Below are experts of layer 11 (counted from 0) of a mixture-of-experts language model. Rows are named router (the router's row for the expert), gate (a neuron's input weights, with its number), up (a neuron's input weights, with its number) and show model dimensions 0-191. Each number is 128 + 32 x the weight over its row's rms, rounded and kept within 0 to 255. Numbers have three digits each.
After each expert's rows: a language model's description of what the expert responds to; "comes after" lists some tokens at least twice as common just before its tokens as in all text. This comes from a sample of Wikipedia text that the model never trained on. Tokens count by the router's weight.

# expert 12
router:108123129090125093134101129119155128168133135096119103104152145159120080147108142114099149159154138098134151147079100092135131120064030151095119104138148145113103167137083163090103112135127126112097148167095160113158200169118117149113134180076102097143060111104118190100122146150200146086151112103098090137169134171169138145196102182125114104105135121158140121076110192071106103140205155136090143065081102061083136134140112172110104139071161142187105085192096089163158091117123076110144160107094123125096103106138094181109133134093172130126163113188103181110190121150111121171
gate1:066112154147190168114164148084136126139107086138122156066103111132130174110142112141103142132144163056147155180106145110119132125181112135132126104121155159140129145076149131099149104048097050129158115160140114072170040169123155190087146126132124066168105079163157147103102194119120148090105093123087126121132144075134176163102164162135141154114131118151079089122109089166134096129155140178127226076196112124150113090135146100114164155139111192121112157168140117134098137137129118148067116147123137137093130056070033125120152148084136095145112125122184149128126148112115130160
up1:175164106105092118130146162140154171096121120082108124130090123137121131097135144091077173063133139159078092104122108094150157099113153126091115146095141114143121088148139087097162113170153160170138105111126093154106152122169086136136122149121076124111183113149183148172117083145159087077122160169163117158139118099116165095165133165169167115142134125136180197151075066170113124106108088121153117212121134150178135179112085192155114130069149096118066159108072142171144083135165158154114112119177153109099123148155129098136184128122113144163100095114129136171099113089207235057
gate2:091093161114102141136124148211124105185112106122120164129179120137173114138145154067125148204135153145133168105099110178130116089114126111136090125129082132088128168154110125075099090088143119172168103153084160134113082182142194167098132159105134140140127168143100163115128126132095110149121193076129171178120133156157111224182134142126134099080127134082084098163142138120106127119141158104135160118107132167150068195093155118087084133119108130207138073164104129182163111129166111104096151136096140047107108150097121086144139157105114042137131130141097203133210125158122141116
up2:097117139141121154116144125171150111205138092139116135116107144128127154143123158109095157134153116150133140141137077108121070071108135130121195159125098170150155160121127120157102175074072082128165137181069149122113110130139130145075085162109137135135124142169129185129179108098076102183150161110102169183074145150123097154209132118124120105092211092160150148089170147111043132080101146137112143129085127168144096154135107146038138078112154086153124109104107204206106152150119079135077085129092165074114102143112152170179161130116115089101124122145071150131141087107113151182
Description: Table structure, election results. Line breaks, pipes, blank cells and header words in tables, especially election results, such as Total votes, Candidate, Position.
comes after: " |", "-", "|", "\n", "  ", " 0"

# expert 13
router:156177147092144091154076184177109096126129110115155115135093107086124145172142126078158121096111193132201117149158141167185134113090100182153152151137119124086146197139158138104136216129104153136127192142081108116119142132067070120095109137126124118195146149136181095143175125129157166069130128093112155109160129172131176144176086128100151101082057092135145156127095160144101100178130134109148121079099102085132138107151044166108112126078099161160162103193166115130134062132137141092083167114090107086099126119093116148081099165096147136123194102140157097132115106124179139106
gate2:116194126134130129143122058147169077116120075097086089158110109148142119129142156100122108079118048069095039125098090133140112104145126093101137141095138130110139062076173125173094141114136076139153163090174120124147173097147175126125096118109117119186153104091138173145099158143130107170126121150178134160161081124119194130130143134074145105140161134208095060120157126129144214118149151160102117158167142099134086128069147088119082166130121119079135141139184107122077113149142115074139145149118151064129151097122096139144082122132134216152113127163148162058112126123153195121
up2:139124159133149050147116075121135099121124153163170116173127202124102100145135117082148120150120088102133100097126147138100132192107057133137168104158170122153086151085158099183099027128122150146067156118118050153114149106135100097092148139118123135134133131118119189123086180120164128188202125079107106142184175061117114087132111114080121105093087135147108191094108147132151076092114209075052143126166132108133116077120118108110133117135093146117094140147163142164129130143115122145085159150106115159087110133163160136155122091125066135076133160143106151179168093120152063122
gate3:102091123122157158172099160158094123144100093152094101098123084185160154167125085142173095123080193130178037135174139114136182160134109107107098112099056134119176106096228156173146171141107134146131125163112074127075162067105129097136118077164126131085124134105141118167177122175125125090132145086153104109156171090112130150132076152112125154097117103119174098152120126141166096114101167057154185043142099115114149146153106132125167133148075093117170125209061107073096116138166115124080142122131147088139166088106148133175113113135102094124167115131128095111137118116170108100
up3:159105118067119054137134153127112155087172143179064079075062125141108186128139143098154138124096170194121082127169154115140129148138123085116142157120092113121173125089118146125148100113122177128151152108113064142106118100096138057104145099105130131181174058111062157105141141131137093077116135118174156103143133078127131085136113096133113107131085148113166104128131125153187124099228089095166084104185168108126116164122134134093142117120125183161144147090113117147148164122109154177174085128118134177156158136180127143185142156156136036133127136132134150133122091126238119091
Description: Table cell endings. Closing pieces of table cells and list items, such as surname endings, closing parentheses, rank numbers, and football position codes like MF and DF.
comes after: " |", "|", "–", ";", "/", " United"

# expert 20
router:163144143117133144193106137137170112167143163119135088120129103093114166162113162133145105108179146087192130129056100112148132118163130134135137099121171113064180151106099156072098131146149148134113142113143120124171170134150116113084193155169138131170151132082110119157141099082135142083052056160122157161125063183097154140096151142127162137068122145146132143052102170127103128187206092073141190128113092064154127148145056127130115171102104160213159096149161161132175098127129151084091156177098137072092110105124088154089077119140135095095142105178116121121134118111124155143
gate2:121100174062146091108140139170121104123134126093120161124085129155129134143135138089149091076148153148149159138134131174143111133164072089147163081105098115134154113091120101092147102105190123141076144110166115141120148229092106094126190058125144169113119060112100107183126095062123104125071086185143133158100115111143126158109086117102128098142182076108148145121106130153078067170085100110052125162138160099124143129130088157149169216150146143153095069154116158161172153092196114096108068139122136134131092078086142107131088136134108166142101103128139170132166128098162058156
up2:148150152147125152117114131107060095119098092081150161163170110141149097158094119094163134079087121102088125097158091184087090123153073083122098112123119122144154203130092121076107160107099110097131139127152114107097182100112088111083110183101145131140177114113123113165135103130122129109170127091146094147127143100135187101079144074102193095081127184114115141085076203149095166168081151061133088179154114186147139099107086124100196129140166144199134067125101140071162187123153155141130075129150143136122116113085129137173109148147147158088093090100161104155142142070132082183
gate3:151167115132119193117158159140132149160127108145117159148122149111171127104121136125092132078120151136082131081149108140173112117114133148126081050103144068129093175163145051084116202126184137116068098134163164176121088132113105093154123204096221149085128107060154101108101172089113119093141165168097094101129164111110143102093070126139109150135174113108143146125127189161069118123186122203125187147121114156105176139089066156100185166102125131118122138147126169120141132166096161155076103112139131180160175119130131103133163158135117089109146093158183101156108113094141160073
up3:167153109091179080091183102137172146186094116154162183144030118111148113100142099202125088104092103176147158168138121158149122134053119107147112090175162098117146160122098137126155072153080153151087197085106132151110157081124103136159146089125128094102144149149144165054125093143184135124126190087139102121128143141135116097147038162182114112116140047109123111119133053099138195136098124152109148139140087135144152119101178154118103114113104169145137091136148123134081116193140144109141138148152141107110119116143174088145111147154176102117153069119121106128069113070089101095
Description: Head nouns and suffixes. Common head nouns after articles, or their ending pieces like -ion and -ment, such as version, episode, length, reconciliation.
comes after: " the", " a", " The", " his", "The", " its"

# expert 17
router:128135145152127114150127148177196120129114167096173107082154149105124127101107150169189141118173121145111124165136103101157216099082117137159061106134191117089153149141091188116069144153163089100118132118090142056104195135159092050117151167126090100116099120099132138120123133097132137121061084132116148174113147201094155162156116107145173120139152106104094157116095152107078086120211084132163144108119117085074112117133102154059081123067101140161170107111128141193194115106118086129087164125148121079166136124165099118099062121114141123108192101148137096157132143144105145145
gate2:189169146150110155114136116171115170170187149125202076121106170159113116124171090121144087115170129130120151141115076129108142102086134121153151151130125088088141209139136126147133125094167150144163129152168093193093053165116114119093127132162113153134116091052128119103090142156137103135139158105163130144098146133087110158183174070150116173165095105094128102077150139099084097144129149157098101145069126145101158121078122121129129095148108096164076148113187123179110162179098075100131105108092146092112125111114117132173038141144143163155189188114102081037140071162159102124
up2:076145133114079163137149105126122070178097059142117113140083119125088131173138144103110105100080119116116108162134158127170101208150194136084131117153132126127084150169112130105124126114045119133138088162095133083153154094160184131147136096110140109128199101188111137133103139100122123117150100140148143216124151082160120166132140131103178170109132147149181142099102135167109131131095133092167182160092107066154149098148120179140118176155104166117167120143106118054157208139121155130146169121069092135195114135101011130171185093142156141123115153164160129100148111144150146153
gate3:100109144202111140099099158084133124140124127152135112159161128123160167118070136153153094127177133130158153160105159185112087141150146128113125103113152058116155091173172175156150112153172094133149113094108170119151123177110090070133077169138131093051094130157142142173102131071145104142159123116145116116066110155071117105083115161088145081107045073099059117124155066081111148157116136138094117129124153122093169124109087162079125171156104169151111102134139180083152084133178153151158119154128075126125141156124119123073076061140156153099153090096042184097111133126109121186
up3:114111143162142154157119139130097108089141131086112134109096192172119084177130173106122143159119138133123188113099140150051138095143116140127107109155177142141076107098171138102139130115076061041135113074146161131149156107155092077066103172046136126125122116114136136174069107078115130150140122153175108138129122157121051057110044171153196167136087179122146141145157194135180152071177140082092143100191212114104161137117095141132138125125131121145165135096129126117132097164154087087137101116223148078147128123122143115139135096100133116099118095107135128108148128107142112112
Description: Determiners and adjectives. Articles, possessives, and common adjectives before nouns in running prose, such as the, his, its, new, local, ancient.
comes after: " of", "'", " a", " in", " with", " to"

# expert 6
router:185103125078186079167094171143120183133090145143137061083089141115101165141178132114161189109139142175163107124145120079165145124110070161161151113190141147144138126077091153127101155143098136124183165092097105070081164114101121086090171158145142155189120096130148144114169140130159149062120122137152137132105152121114182113125117152125183065083127103096089183067084218132110069130129077124131144089132158097087141101185138111072125159128113141152161073119097154155162135081110112155184151111131121084112094150131122176096123138091163117105121111122167171157171068118151153138
gate1:101127051124140119132085149121137142145158098136155112129117143160142138118079140097122127155109094116144078193133156166118153153122082098143123082103110105076137168118103073107173132129090137145113090049151097074143149141116109174072104088188140165123194185129160150136120121153102110148082130062141190102118126128114102108094137119181156134132145089164170163104118071119091073132179084146161123134136163102117166162114176126119138140136111119162158149150084116156171166086089150059209147159075149161054180148080131162084131144148080084139137107106152057167117183161156114138
up1:164205148134103075098171168157060117089120151111152123141090112125099131097163128093063185134146181093081174238109099135081136152125120113118105085102087142126120149167114161090157128136144072121185115164132114107145160127130119211129137131146117153147134122093126183102114145110156197146127108102119142157157144067105089146111137160213133151188200128121062132036166093154151131144144179127101134146123146163087112118150172146134145115144119107161089093086173110064171142141123124186151139110085149064104107146133134120145107113108136147159125094084097145127136113143112138176
gate2:130159086137199070115088119123124108100124133070168131155119155137119114124168092156129125191165153095117118166170139125155149115117118095116164202100158092150098083152114141137133082088060088144139107182138099139174165163130082110100133113146137169101092152149164069101109054094179135155149121073177116140106120076150160175132134121147172136087099091168119111100094155086156067102187142123096124125145126129103156110138196116128086147077102088171106151141115199118104118102103106123139103103106128149120055131156107056097062200138135172147190122096156089127115128118170146073
up2:184098097111135106152128086131163120056136133130113112138189088139123149162115074136155180124186105171169148095099147147068095150114118089170125178090122134067146170135154157096139104078122127133189135114156135124087092147118073131077140094129050118138119087132146114135130181112145137074142062101206138117117141103130172164165172166134109118168118160092133127123077120043125151104081070173165119140178165122023137153091160116139103095137116133113115121128172171120110142174136118150120117143153095131093117200159125090138080168140116193159095130114104152104139167116191126117
Description: Table cells, sports records. Pipe separators in sports rosters and results tables, plus country codes (AUS, ENG) and verbs like joined, defeated.
comes after: "\n", "  ", ")", " by", "\n ", " at"

# expert 9
router:113176124103146121171110177151114163132104146136198153115112120151101087131114167099133132117133157115152163134155140060172093082063140197184116119108150082043105182109038137148125146096161152127116167118113127138140172128159111091122082180223123108172088136096103115159124015136100177051125104116181145118163115125101175123137115157159147089131112143138097148113082126147106112133165139119166187091115120131165140164110156213087105133092102143128139088149139144138152091096098120115142131133112075129164119165159125169136112179150148104110138080141128122072080132130101165159
gate0:130059151162138102155087085107037137099150072181167133143086133173129154113141146105155117121096102123120106149084107174147170121135141200148187143146098102098095128126138133141132083116143190148131108180115097120114035153081172077155160158167190118136070044155071147163131093104093124183066143163100128076137135102155120085103108133128157214153128092131165094139154108137100143107124118121109155166166137142085039120174118118171083155121132164150131140109124156036154108125158105163120124155100125128127131131133123151152115124113139086166103129181112144094114143094093140118
up0:109094132118156113158136168095145152102117126129104127128099128069115130110145097176086143044181162179194101148139053153167123145123166080125142102108103078129154106140133160086191117129159187112158149083086127114094116072129110155143094125120191175159094142120092117133066162129118128137114145146102184107153114125146129129146125117124112097094085186119121138104118149085150128173138189080197166138124122176174127138133083102142065114162199143149112139176070124126160146118078154090097150101157195158167127159145109110101208074105106156154137074103200121115135116097114101073
gate1:138188135139097149096083148032105075131151084102161148081061125139133156094150151086147130123153148127113060153131160142129172084110076114122085120159130168163150130135127124129125065110143092168153059136166063157128094055111106126117155157124134152129134114211115126117127158133084199073122160175162152110109083114091152158112100130084128090099051176112087109180132098142123146176168134080117138132127139133137126079120138179074152094131142135103144208173065136171081145128062149152139150123150178151158094146134073136086133135101137133172123119105119144102151095156149138155
up1:099120141130117117094096104084138151164096152125121118101153143111110104114134073121074114133135094092189134124099159143195100079194093064113152189161173148108128186097118049199093150114190187189080146117116132085141154140137147110117123127102154178102115090140110099172155146141148102130103120111140118027127201121085144127123121108109116091088158135171129114120106154176128119136105096133186114168136122156130089188174139148178092140136100123174061095082100148117142091121118098131152107112044114150121108184093173122157106101131138158121123114125067079138065119131138069135
Description: Time prepositions, list starts. Temporal prepositions and sentence openers such as In, During, until, and since, plus line-initial dashes and table bars in sports biographies and lists.
comes after: "\n", " in", "\n\n", " In", " at", " during"

# expert 1
router:214113167083125171128081144144109146094144157093124078116127091143112170191103173066184067100091171096143124122116111139149144133115120115161113101136107119113186155135119189146121167088126144115130149145102151124147150151117116159150186168117113122203093052116148165140072063135139131118085130114101095128160126156141128148077092101120142077119110163134121043130143138154119117164144094133167175125093107124113110113140150108133082118145080108158145106120195133132155089181042101076125112129160059100116160191177082190114066110131125129152163057137111130145144149101089173145
gate2:189156134103120096116132095142123144168153114105111110135118120068106106150101102126140109175100110146149102135156103175129088142148157162119144150167115160069077105173144095076127115091053102139076097105046156115139168109119172115087145122102068148149152072193121167129084143103104106150120115102063080114167126125155073124129106134154095100125083156111111175152139147122122108093103151096104175135037154134107134110101052121129145128119148159113150118185209100079121136131102104079114213117123144121128102130075137098142215172150128179080117121150145116145154140216150161135
up2:117073122128128073127125163092138144177062197094145096117125132090139092100098122217101067164096134164167093192140070173158101058155124173157116168112158118158170118106102099151163132045105112135090100094161137129094147143146142152110124112088157146169161151152133105121067153126206098119102100075142096148148174146112141122147134166150094167114108106169089135113188158125106149068161147106125109132140088140124136120129083126124132136087116105095146152128147173118135101143104137103129149112178069103149081135153128147149224191151135119064105080166087140180129171152154138167
gate3:104133118104091174173086170174081086118161136092142114093177079126082139133190141118159145138157134127123129131108189069155120082089173112118219179096191107096117170166133114107127107180070104077157095077064172117169139134089163170163156151158102117139150172179139137048088126145187115138141164118128095175143106119047137128081126146121090097087112182096107126185108132169097113108151118113137117124113107138102042164152146115101166139155120116129150088151124161147112105110155150134107111138105179136211106117182131136106082158085142127117120132150102133182146161121127132120
up3:116078127098106177120113152147058105172155124084096095073167081127098164100120147161139113108088167145119071078137119140085084098145131136105169140125159164119139178075134073151120070140109108048139121071093121128110103142166144149170179160145087087137172119118120144073118125192169115140100129142159090191082166169130109131120122135126094125107142119127125141156158138175117129088080048065061124146076101162056071160139120131095164119146055150128152110111139215136136089131119157095117059141106122127141127115150131132138147077131152138124104062152077137165149162154126158122
Description: Digits in coordinates. Digit groups and units in coordinates, tables, and statistics, such as the minutes in 41°30′52″, vote counts, and km or %.
comes after: " |", ".", ":", " (", " 1", ";"

# expert 19
router:148155145112123081138118154124119168158132159068095101148123121161119117137115131158157149057130111141135108151083192145130126101062095160139166112209137113112151147119136138085094141144114121116172119120099167075147245145185084114096169143153043131139132138078095101101166121105166182130068119103154087111183151125132176134125064142146135114120116123122138127145101156118102114217163115120148149138048119075130101123163093147153152123116131110131205132131112144138110113172091092110146132203129140115048145160168092121102107102181167134148134111133153077068116106109166194125
gate2:159199114139155145159179145103133105209151103104158146114141134130117133136119217122181156168191155138140154128076155165139146145111167145102139134106142137095127114160084190139136145104099130148164095154146196115077082101170139148140084130156140195141103101171119127115148180198138118109059079123140073100138132151101164150121165125162173098132153128171129129161186167123175068133203148136153116156095090058145118124175115113166140127065109167158130157169108181196173094130090140131165132165121145183157168193114175148145130092115160134114128115137109102165138105167139122160
up2:143129132124187145154132146122149139119141174145153096137151095116109135172107105163125105087132123125125147064182108117090160121136125173186145076091082151191142100141096123173137128091170171051079111072054130056111067108176141131155164134119166124120165156131138072141116191138162133121080089118128088113126136133123107127085064142152115165164221154145148085169149142161110090063120103108157167072127144097137140152167119071151120091155137161119162140119117077158111145140064085121138178117163122116158085113098130126138090125130142120183178171068148119137149114100129177050
gate3:180114178115133075167137155098132108107112116099124120159168140105171073069109115128155146096109113110099181090069152080153066168141143111094103089111125141144204189181156114097119095132113106127162128093102131158127164099176023120125143061070108083128133143164143152110107140111117118091101169082081189150154144138102084152138134094096057146145137097109128165138110153150112121049138171178140137126132108119104084126115131174114162113139086138108157158148166134183137127079137131201147123084126108150102114127185131112097139136116087133183094104153218119156092128196121127100
up3:125157139136070214072100061131097164163159112107127115105159074097112158073151134176157109165146092112149119071136158094126140142234141105114067131160151115088133090130118162116134094130144120141095114099064114153150154093068100113148140113137152135151135188165139125178130164114104152110160105110158131139132112104120139168163050198130029098143115088087128180138161151148089168052097131154159146084148087122040138177134108138103127094119113140127144116135144195147114117100129123130105142173109089108146106121117116133183164039130156143109106107096162137094132120119137144145
Description: Section headings. Equals signs, blank lines, and heading words in wiki section titles, such as ==Career==, See also, Personal, History.
comes after: "=", "\n\n", ".", " =", ")", "See"

# expert 2
router:147164195112114116114085149180137143165126138107174141109116145141104147144135137124126113121135210169145178127065148056193119130141087192134119135107145109086155128136156147124114114132131114143082118146104091159104201112121129099122155127134102095106096158113095182132186089127103169124096079107134139165138117108124152055093141133131131104157101140104126133109067102145113175145124087133104114127131108092099151144133081146110075143066082061255135130153102126126145129090082142061165128122080088132121071179135140154084125165146181084138158133125169053103166098086108155068
gate1:112102130081075122132086102164171091128104130129161124158102146081105146163147118047165223093123121080119148136155136105134109127112140155144076129096158150142142148148096141112117080096123122129168139145222096167131128071187119203169161103138107122066076119154092148136130150122139114100156105098099099137141134111141176069151134138142100159122129105150108195117093071140154114196196136093129143164139135163137171096188145130117133135121059084178078137151069131142119134160091152113189162142205078142100143104157163145103099090112068133083166166160099092117145135106141141094
up1:098128100099165124167177096142153126130110153132140087167094103118155162129108125082166123023097112121140146215098077163158080173115160171136129104081086140145143095135083133160134097114169205121208132136116121136108111113157180187153136128114107097114106176144152180139191161116112081092106109103116128176159155156069162065159151090151125185147126116107098127138142112130147154108137185100144167131149135182054177153130170115131113141154138100104181147164114142109096143167170083114097134095186118140126178093069131137048134080100098129131117094122136118098164112155133136179
gate2:067119057123136118153116079114170157077143074093126129135112111126131146131144193159171116127154137093101109142047111097144097122157195131145108071114159134141163095085099105150125096125111141116142147150142099143168146075085131142128116179178170138088149212106166140112133106133120112077172146108139188178082105134063124109140129094154132135097079160116146163144122153111114102106150112144137118078151077151128112150142078153153153132057181153173058152074113125159113144105081119118117155149109133135136082172076137212077076098127129096119100136091107173164125177123052141062
up2:119113116125145069100083131146115127118205098096095166122097123124178105192152121095112110152129183136080140117104140155212128149133114131141105175107104174140120103138102152146153135155110077096108139115117075143105155107085120105093155108106130115100077152125166173112177102148082162122144179089099160155100164063138131069133130155095154147122209071107135099110140099088171179101142121205130113150062118138121104073136130146096066134107138122105137144106091143192086100158121134150171161180129036183134088150081155130105121148154070122146136144081132122122134134052091174074
Description: Verb prefix pieces. First pieces of split Latinate verbs, prefixes like re, pro, inter, int, susp, as in prohibited, rerouted, invaded.
comes after: "-", " was", "|", " to", " is", " and"

# expert 16
router:164129139120084132128114118103152162128121182043106156107200151063124168131134132136129149098168137132147207155128134103170130047134095128150136084090133122059133144125111130069135148113103136168074169083175132127161131117150086101180116177110117110163135119134164175141123158154070185127099100140173160102164127155107125162097125118089206110132100134123069177125117156066065146165141109108102176106101144140115081113143076092134117123142123113148094072161194121124118117098158136150152214094129123143087118111126107118113100150131163105097185140168213155060140100088124111099
gate1:153140101105098123086176146133145109168136130186118159178088059130151057114115159108119182100157122171119082158112118115104060127135160144109084079123125125090120106148143132156119180129123115102144111087077093102159094165136104185126097138162162132103127164097133167132108138174115154044093108135153088181138182099098130065088120181105140054102054116095141156125140167098133173113122178161117089132119046121121154142070163110122131131117125112104099128072140091108145070167155121120079113155121123126136157109231121112122118168094092164087140161082122136080136064129145084101
up1:085173204108087148171138132103066124104126095150160119102139168117138146121127119144165110170128096109200160092106155101119179186125109126120173143083149136124176150137123101057125148124143104081147093115123103116122146113097165114114097137093105072161064076191055122158110088076127110120145154165102191133058107152131150164122116107134059114131125056103130061075135100120096115157077129138133130087091126208133133072147169126177134158145122062131146128142135122099120127120097185104140133148116118133133132189105210104145108107156119115109105153161065116144142205171144098116
gate2:123126071132105164083138173153136153169153179170162158118125129120100151125180077089122191122180149103106153133058148193133144116128083122104127173168108082091138112106139072192134132110081111130142116153148127120136158150144114128146154149175134097159132149152163155124066123187099121101137196119157138139121183165077139154118086096147086127131070121151123152099092107160149135110097144162101077104090132143165103164134181100069115114079073079172174168098115151087121189091152163170143141140108112131131139114142158155066081085155103140158046132118169131083075063146088178151
up2:130107157082151148145097128101181138167176178150209144137152157159109024175144137131073072127154125173072097108098119110119161128118122085147150196058158159139121091150139023042115166120108145153111121147109146164146136156124115173151100138136147106081093096160158117094144070202155098135158148111148143133108159129112103135136162132145100147125164158151141107111117121153160120110120129134161100160199114158186126106120125116107109124156109106142189195154096119091143142128095139122096083148152120189136079143110133126102203114110149103147152138166117125182081084163118111201
Description: Numeric data fields. Separators and labels before numbers in data tables, infoboxes and coordinates, such as pipes, degree signs, Born, Coordinates.
comes after: " |", "\n", " 0", ")", "  ", " 1"

# expert 4
router:121235180142132133088073163162131136140130125112107101117132149148110142135166167137182164143110189184145166124085147104175184105054108137180105125088137100143192144160124154081114175140132133115124160149123202120082138143087110109152114141127125122191176132132137138116139114122128188138099129062116095142128155125144167165119100152138152112154117146156107135140056118134133075164183155128122154142105157115063140068164119132036051163070108115212151100112167170117141101122118117139166161148089061093146073106113095113082128149130125129110122096143100181120142102098122165135
gate2:145098124109111128085175194165148101164105116173128140131147147159124128101158144079110114055156128097120136120143141140112138156125150093183091098133162089096158187124097114082154089103132141161177140118139168129066127115153102148174089151147170184118101116138180163165142134198127066063146074217152105118126110121116163152138196086130100113145150078118077104132166106073134075169068147142138143187106136092137146136123192147029161145102165097151161136132135109152097132140122137105134101097092031161131107107111136143144156114134133137156165066160143160141073080138094124127
up2:085125110182148122157155154172113186171158127149181111125134096144133145158120131128125118149099116138133143152134104139109095135148134210086179153169065117126124110216082147159165135154060097092150165134087131097156125110160155064123118168113146169082116142175154118144140150147139150140105110056129189131118134118164101068137074106111156174164085147161108126199068130117059131111158052126141107085103163160156177141185122127093125091115116090098088116097185105110172118115146106123108146103190160131103205141125102129178193138154110088128151139158124114054172135153129135149
gate3:136110124170180140148098153120094128170119132150109071177109159152120071117107068149156163173070143154126134127116137150131150159149110134150152157091137087170149210127117125149078147157037172111156185123088141193106170085205138109179137156076117158089189143170105102106126147151081106128132196122102054122139129079184139106150151190070159148117128190105128132123187133152149139090188126146130139073103105123128135134132140105143141130111185133123146109152140147086132089143111105165154129189082047121085148155161137123092106175126163105175096117108084137147123113107130098090
up3:156150104111146177144139116072099204161132122166150098137085145102147157087114118113098131158108132113152151148136104121109123152117107108134180143122158142126163183173102138107098148152129042147191161092133186064115126132108205086111112160131118129124121161162147081131091148140148163141097125089137149111150089171190108109155115125108128121150137183153104128119136116106136126089121110140018139114123107178101147182072079061153133178117192153146143124108179113185148126127089147157158086093083099115141140114073162160178159064155226099157106153133182177134158157128095111117
Description: Subject pronouns, auxiliaries. Subject pronouns and auxiliary or linking verbs in biographical prose, such as he, she, was, is, had, may.
comes after: ",", " was", " he", " is", " and", " it"